{"num_hidden_layers": 12, "d_expert": 32, "n_empty_slots": 64, "normalize_top_k": true, "head_dim": 32, "rope_theta": 10000.0, "tie_word_embeddings": false, "optimizer": "soap_variant", "weight_decay": 0.0}
Below are experts of layer 6 (counted from 0) of a mixture-of-experts language model. Rows are named router (the router's row for the expert), down (a neuron's output weights, with its number) and show model dimensions 0-191. Each number is 200 + 30 x the weight over its row's rms, rounded and kept within 0 to 999.
After each expert's rows: "raises" lists some tokens whose logits its average output raises strongly, later layers aside. This comes from a sample of Wikipedia text that the model never trained on.

# expert 43
router,203,190,239,143,171,259,163,228,221,218,168,222,198,140,199,179,209,227,220,165,177,226,241,195,159,193,129,155,228,240,173,207,177,245,164,214,212,218,241,239,165,230,234,222,199,177,179,182,179,219,203,203,176,169,194,202,198,212,219,230,179,168,221,209,242,198,140,168,176,157,188,174,225,219,197,214,176,214,156,208,228,229,159,180,234,253,181,180,215,205,242,168,217,253,271,244,172,147,199,123,144,238,241,188,218,198,177,221,233,233,174,194,226,155,213,168,149,141,248,175,184,220,211,189,218,214,173,153,236,210,226,217,175,193,217,216,218,190,240,217,201,195,176,148,179,198,239,233,232,172,209,215,200,167,173,156,216,181,176,234,232,218,190,181,195,176,214,225,185,164,234,244,172,270,251,162,223,179,220,212,194,177,187,235,161,190,230,204,183,190,235,172
down0,196,222,205,187,245,223,233,196,212,192,227,190,160,218,258,209,190,201,160,198,185,226,196,208,211,173,174,166,190,226,178,170,191,197,226,210,226,159,203,233,197,263,200,156,201,206,220,142,192,98,131,241,244,224,175,242,251,222,198,238,255,161,252,190,165,216,158,186,212,232,190,185,216,170,193,203,218,167,212,197,203,197,200,181,229,178,203,159,212,158,184,168,199,144,163,176,244,188,256,174,200,204,157,192,209,175,246,216,166,216,195,175,193,211,196,177,118,199,184,260,227,230,230,168,182,202,203,249,184,217,207,199,190,155,204,209,203,182,237,109,236,244,204,191,275,228,205,206,205,210,172,185,228,178,162,255,191,258,262,180,216,230,199,194,199,223,206,195,211,230,200,183,145,192,184,189,174,211,219,225,192,202,213,250,216,193,234,158,214,133,189,216
raises: "ogue", "ñ", "anded"

# expert 92
router,188,168,150,173,172,217,187,271,219,209,182,215,202,164,182,162,199,221,226,186,153,220,205,209,210,208,150,153,195,216,183,203,199,247,230,186,185,193,247,224,156,232,214,217,218,201,252,194,156,227,260,204,151,156,193,200,227,208,244,225,198,256,238,251,238,143,176,200,210,198,232,160,238,168,179,191,179,223,150,224,196,237,189,197,238,227,151,184,204,201,242,148,181,216,193,244,233,174,148,157,131,236,209,179,196,171,218,196,203,179,168,202,264,153,217,204,174,204,183,146,174,254,218,175,187,258,163,151,217,217,232,208,221,180,234,235,243,208,211,190,230,190,132,158,214,194,188,243,194,200,169,173,132,184,164,199,198,175,226,205,242,219,199,214,214,203,242,187,210,172,230,202,149,266,244,212,229,190,233,197,175,191,202,205,201,187,220,238,202,222,178,167
down0,191,180,166,261,172,149,114,191,165,230,207,188,205,163,191,197,170,192,159,159,237,198,253,169,200,213,146,215,185,187,190,182,215,187,218,205,194,226,202,229,193,172,273,232,203,224,232,160,154,174,201,212,218,241,176,188,193,227,189,145,206,192,192,202,218,216,187,210,164,256,187,177,234,244,252,200,206,201,153,219,193,231,148,240,216,246,219,217,267,188,210,159,152,185,209,196,199,252,195,214,221,217,263,219,220,177,213,197,238,243,187,200,244,182,185,199,221,169,209,184,195,239,214,193,231,217,205,244,183,243,208,184,214,179,209,192,216,239,178,234,223,164,234,219,217,170,240,198,210,210,201,201,185,197,177,124,181,175,158,210,209,136,180,200,261,217,212,219,208,145,220,205,198,191,235,247,204,141,148,196,178,226,254,197,186,240,277,247,245,231,202,159
raises: " Title", " NRHP", " Statistics", " sell", " purchase", " Relations"

# expert 85
router,197,190,185,212,237,210,206,206,222,254,257,183,162,156,177,243,180,291,246,181,181,200,213,212,188,219,210,188,211,206,191,229,178,217,236,179,169,238,171,180,192,198,247,264,165,172,150,273,167,218,168,207,225,158,142,180,211,191,177,183,195,174,193,217,208,214,220,192,204,162,202,194,199,211,209,192,202,212,187,211,234,217,210,197,188,230,230,209,208,226,238,192,249,236,204,178,199,190,177,181,198,228,204,217,222,179,219,187,205,185,263,188,187,224,144,175,203,201,203,157,197,188,241,175,185,193,161,232,157,206,228,233,179,191,178,146,177,191,264,207,171,140,186,176,130,233,199,189,213,134,226,197,242,184,166,196,214,184,203,230,195,202,194,223,144,203,236,189,175,194,181,238,231,255,215,199,195,144,173,193,146,210,182,248,138,229,263,265,202,102,222,171
down0,223,161,195,220,230,159,185,197,215,194,188,230,241,159,196,179,178,186,193,217,215,150,161,200,235,203,151,248,178,180,192,168,214,195,199,198,230,152,182,218,239,254,230,176,229,185,145,262,183,191,245,161,269,157,230,182,221,183,238,199,248,191,248,213,227,184,193,223,162,227,220,194,275,133,198,153,246,214,180,254,160,196,170,216,208,217,168,231,212,160,185,236,176,208,149,230,179,254,201,204,187,186,185,183,191,147,195,192,175,209,225,250,189,235,220,237,208,198,251,271,173,201,180,195,197,155,221,202,216,247,228,226,196,231,212,213,251,206,195,234,213,221,207,189,253,222,201,205,220,178,221,162,192,190,160,177,160,182,179,259,206,207,231,240,212,203,199,190,167,205,224,219,195,167,265,224,254,240,248,179,161,168,204,206,250,170,178,202,257,223,202,216
raises: "cc", "ks", " Gene", "c", "active", "-C"

# expert 36
router,178,260,219,142,238,194,213,204,216,264,199,202,195,126,210,246,204,185,228,192,230,211,232,209,198,163,211,234,232,175,186,183,149,216,225,189,194,219,197,254,201,230,241,249,197,208,185,163,223,175,199,260,220,173,198,215,182,177,196,190,210,163,228,190,208,239,209,148,164,179,204,182,212,217,184,236,184,220,193,228,204,231,215,174,227,230,216,183,162,168,166,150,211,270,252,258,206,168,171,148,171,237,236,178,222,177,208,196,237,191,204,188,235,163,195,169,176,135,170,140,203,158,190,202,223,212,187,170,229,232,197,237,229,232,160,172,245,183,230,209,186,203,182,140,226,168,199,199,201,209,196,234,189,170,142,158,190,165,206,225,260,207,153,197,186,218,175,156,220,183,187,239,147,224,227,215,242,159,219,209,151,172,238,141,137,237,229,200,198,176,212,228
down0,184,218,224,232,236,213,226,196,205,225,177,243,205,180,161,158,196,251,183,224,189,250,217,156,210,205,205,170,193,169,240,191,132,207,206,203,204,282,213,236,199,203,176,243,201,218,227,187,188,184,216,215,240,216,189,248,188,208,199,176,222,200,223,207,216,254,172,197,161,221,259,196,164,210,187,137,225,208,201,205,233,160,182,231,234,167,198,212,165,205,267,170,233,212,208,161,207,203,148,170,176,180,246,251,203,174,193,212,220,221,202,147,169,216,204,197,175,180,220,167,239,159,236,201,149,214,187,224,193,169,189,163,168,251,254,166,124,175,187,196,205,167,221,124,231,189,215,150,213,233,207,261,249,195,207,229,247,225,226,240,221,176,191,181,166,169,214,177,221,231,227,238,201,268,199,204,178,199,148,203,207,140,248,211,172,214,215,191,226,182,163,155
raises: "izes", "ful", "ens", "itor", " needs"

# expert 28
router,226,195,231,176,223,233,189,196,172,174,218,176,181,203,205,206,178,223,205,209,224,242,216,228,189,242,207,242,168,140,152,187,234,232,218,174,186,258,211,186,175,222,226,202,172,245,234,171,217,181,205,148,175,252,246,210,207,181,219,230,184,168,209,187,191,139,235,207,167,183,200,208,206,236,183,181,181,231,257,159,263,186,182,188,233,151,182,196,201,226,180,177,171,222,179,231,171,221,187,172,218,255,163,160,259,160,221,253,189,199,197,220,196,243,184,177,205,181,138,199,247,227,252,204,152,243,223,194,259,239,201,214,226,219,197,228,180,142,204,198,183,175,173,184,218,184,186,242,235,239,190,219,168,222,230,233,231,190,222,193,187,196,230,200,167,193,136,265,142,210,213,166,205,201,208,248,237,140,211,218,228,223,207,192,158,215,150,288,231,190,214,165
down0,151,194,198,175,226,146,221,149,212,192,224,171,191,184,209,203,272,162,175,156,220,193,148,200,225,155,206,183,158,177,161,145,219,183,213,208,212,129,212,220,240,174,211,209,259,207,146,190,192,144,177,237,209,171,207,202,179,186,176,201,200,172,154,205,149,226,193,217,247,167,182,160,176,152,215,181,193,204,218,162,195,232,178,208,188,167,223,216,235,237,251,195,239,232,143,185,239,192,222,215,178,210,224,238,195,204,204,160,188,162,164,237,207,205,197,224,199,192,240,170,228,178,191,156,258,158,200,173,228,212,186,194,237,199,154,195,246,204,145,174,221,178,219,165,233,214,165,189,131,214,148,163,219,191,216,211,107,199,237,222,159,176,217,169,215,246,212,129,205,217,226,180,164,206,189,189,252,242,203,184,219,234,233,211,218,203,216,229,180,168,206,218
raises: " ", " -", " A"

# expert 16
router,193,242,180,241,224,152,273,182,190,222,202,118,165,204,162,184,184,204,166,182,256,202,169,218,174,184,190,215,215,227,242,164,194,244,156,168,200,215,138,241,183,183,248,162,196,240,215,165,164,183,176,168,205,257,176,205,150,184,137,174,157,193,188,203,230,205,218,234,214,205,208,210,241,183,215,226,208,267,189,166,174,273,194,222,215,210,243,194,209,252,244,203,170,209,165,222,136,191,204,202,182,204,207,214,169,168,162,214,162,183,195,187,198,134,184,187,179,203,148,220,167,201,183,203,183,203,172,198,181,201,209,154,204,185,224,165,205,232,185,161,159,228,247,269,235,172,237,163,159,165,180,219,215,243,161,217,164,214,175,219,208,212,181,229,189,229,204,236,208,183,246,142,212,144,168,172,183,203,192,196,229,173,208,146,207,200,236,216,229,207,182,160
down0,200,272,212,198,193,267,238,179,213,203,152,169,139,204,200,234,251,179,160,210,226,215,254,177,170,197,138,142,196,191,178,191,235,209,199,170,220,237,184,220,153,196,236,188,181,210,190,227,254,231,141,198,268,265,164,178,233,169,217,181,219,126,210,194,241,284,200,234,207,203,195,207,174,190,183,199,259,240,176,189,155,192,233,211,207,163,201,192,170,191,245,212,242,185,207,219,176,148,198,173,192,248,196,176,228,181,168,228,232,175,177,219,166,167,183,195,211,228,200,228,187,188,247,180,178,165,172,210,226,151,195,216,230,195,213,194,226,245,189,178,204,268,210,209,194,176,206,180,197,226,190,236,183,247,251,198,187,226,167,200,240,186,211,211,188,160,228,208,185,226,198,192,179,213,230,164,200,254,251,184,166,145,227,190,243,232,186,215,195,166,157,230
raises: " taken", " located", " composed", " active"

# expert 79
router,166,183,146,205,212,195,204,157,165,230,171,154,178,218,145,202,198,216,179,157,185,166,184,195,183,168,194,200,183,207,234,115,255,208,225,199,205,186,130,236,214,127,212,171,200,223,169,193,146,215,195,202,196,225,213,248,170,131,206,168,197,192,173,221,185,185,217,172,182,188,188,187,223,193,231,187,232,220,269,178,177,213,187,184,195,176,178,220,233,197,220,199,181,159,149,179,149,204,203,181,214,223,177,249,165,212,211,191,189,144,229,192,224,173,200,161,201,221,171,262,215,181,234,231,213,237,162,189,192,175,218,176,183,178,248,168,206,194,133,140,175,235,241,249,225,215,205,175,163,183,173,239,196,175,193,217,155,269,150,174,194,137,199,213,253,233,185,180,213,201,193,175,199,156,140,173,165,192,211,206,233,190,170,159,238,213,184,178,144,207,187,159
down0,211,183,200,213,206,300,244,196,212,198,219,208,216,215,212,192,206,163,194,247,220,174,243,225,239,194,235,195,222,207,242,230,204,182,209,229,267,208,202,149,153,230,232,261,240,210,213,219,222,197,213,223,195,199,239,161,200,196,189,192,195,242,225,247,208,229,147,179,220,196,167,278,186,199,211,268,249,253,213,163,202,193,211,241,182,207,198,137,181,168,209,180,164,174,145,235,311,174,164,156,196,169,195,253,171,240,224,221,222,218,213,239,230,203,182,185,206,170,163,213,215,228,224,212,190,196,223,182,191,205,161,205,214,220,155,179,178,211,178,151,188,229,212,206,143,169,183,176,215,199,214,193,236,239,212,176,181,160,216,229,246,159,282,190,237,229,212,188,164,231,189,218,239,230,205,235,220,214,196,210,202,199,174,229,206,154,193,171,192,201,164,219
raises: " divided", " made", " defined", " taken", " done", " formed"

# expert 55
router,184,211,229,140,193,261,218,203,204,192,175,170,200,200,158,187,163,213,203,155,221,225,166,168,179,202,206,225,229,202,155,170,180,185,184,199,205,236,249,217,192,245,226,200,162,150,163,165,173,203,231,145,157,222,217,173,216,158,211,239,184,189,166,161,148,258,163,219,174,144,184,179,221,231,229,213,166,212,156,162,202,213,155,166,256,227,169,169,200,195,210,186,216,199,215,161,228,169,227,135,172,208,212,161,219,235,156,172,224,251,193,219,182,214,193,167,165,186,219,188,185,179,269,181,240,198,208,210,256,174,241,152,153,200,185,184,235,188,192,213,150,183,209,151,191,165,217,218,203,174,155,218,215,188,174,189,225,196,181,231,234,212,221,163,160,164,146,165,162,165,240,212,178,251,243,148,238,168,261,184,211,221,174,202,138,228,204,194,183,206,199,199
down0,260,201,188,178,205,199,234,197,129,196,202,233,204,234,222,232,189,240,209,164,174,211,174,167,205,232,224,187,251,152,198,249,163,147,193,211,239,152,204,161,216,174,214,127,172,180,164,229,185,197,194,142,272,191,168,204,231,217,173,231,220,209,219,179,203,182,225,212,220,186,149,192,200,157,224,153,224,191,226,175,208,189,216,176,205,173,202,210,243,212,182,195,190,194,165,175,154,125,193,214,178,205,193,202,211,247,201,204,144,206,228,221,180,186,277,193,197,177,211,185,240,191,242,167,198,129,173,180,150,182,185,255,252,196,168,218,191,233,176,228,233,174,225,143,208,192,207,220,203,243,178,190,120,172,215,199,174,227,194,187,204,260,197,167,227,196,178,234,153,218,187,204,209,251,173,249,202,256,157,196,169,213,189,221,182,185,207,212,182,276,192,212
raises: ".", ";", ".\n\n", " each", "+", " runs"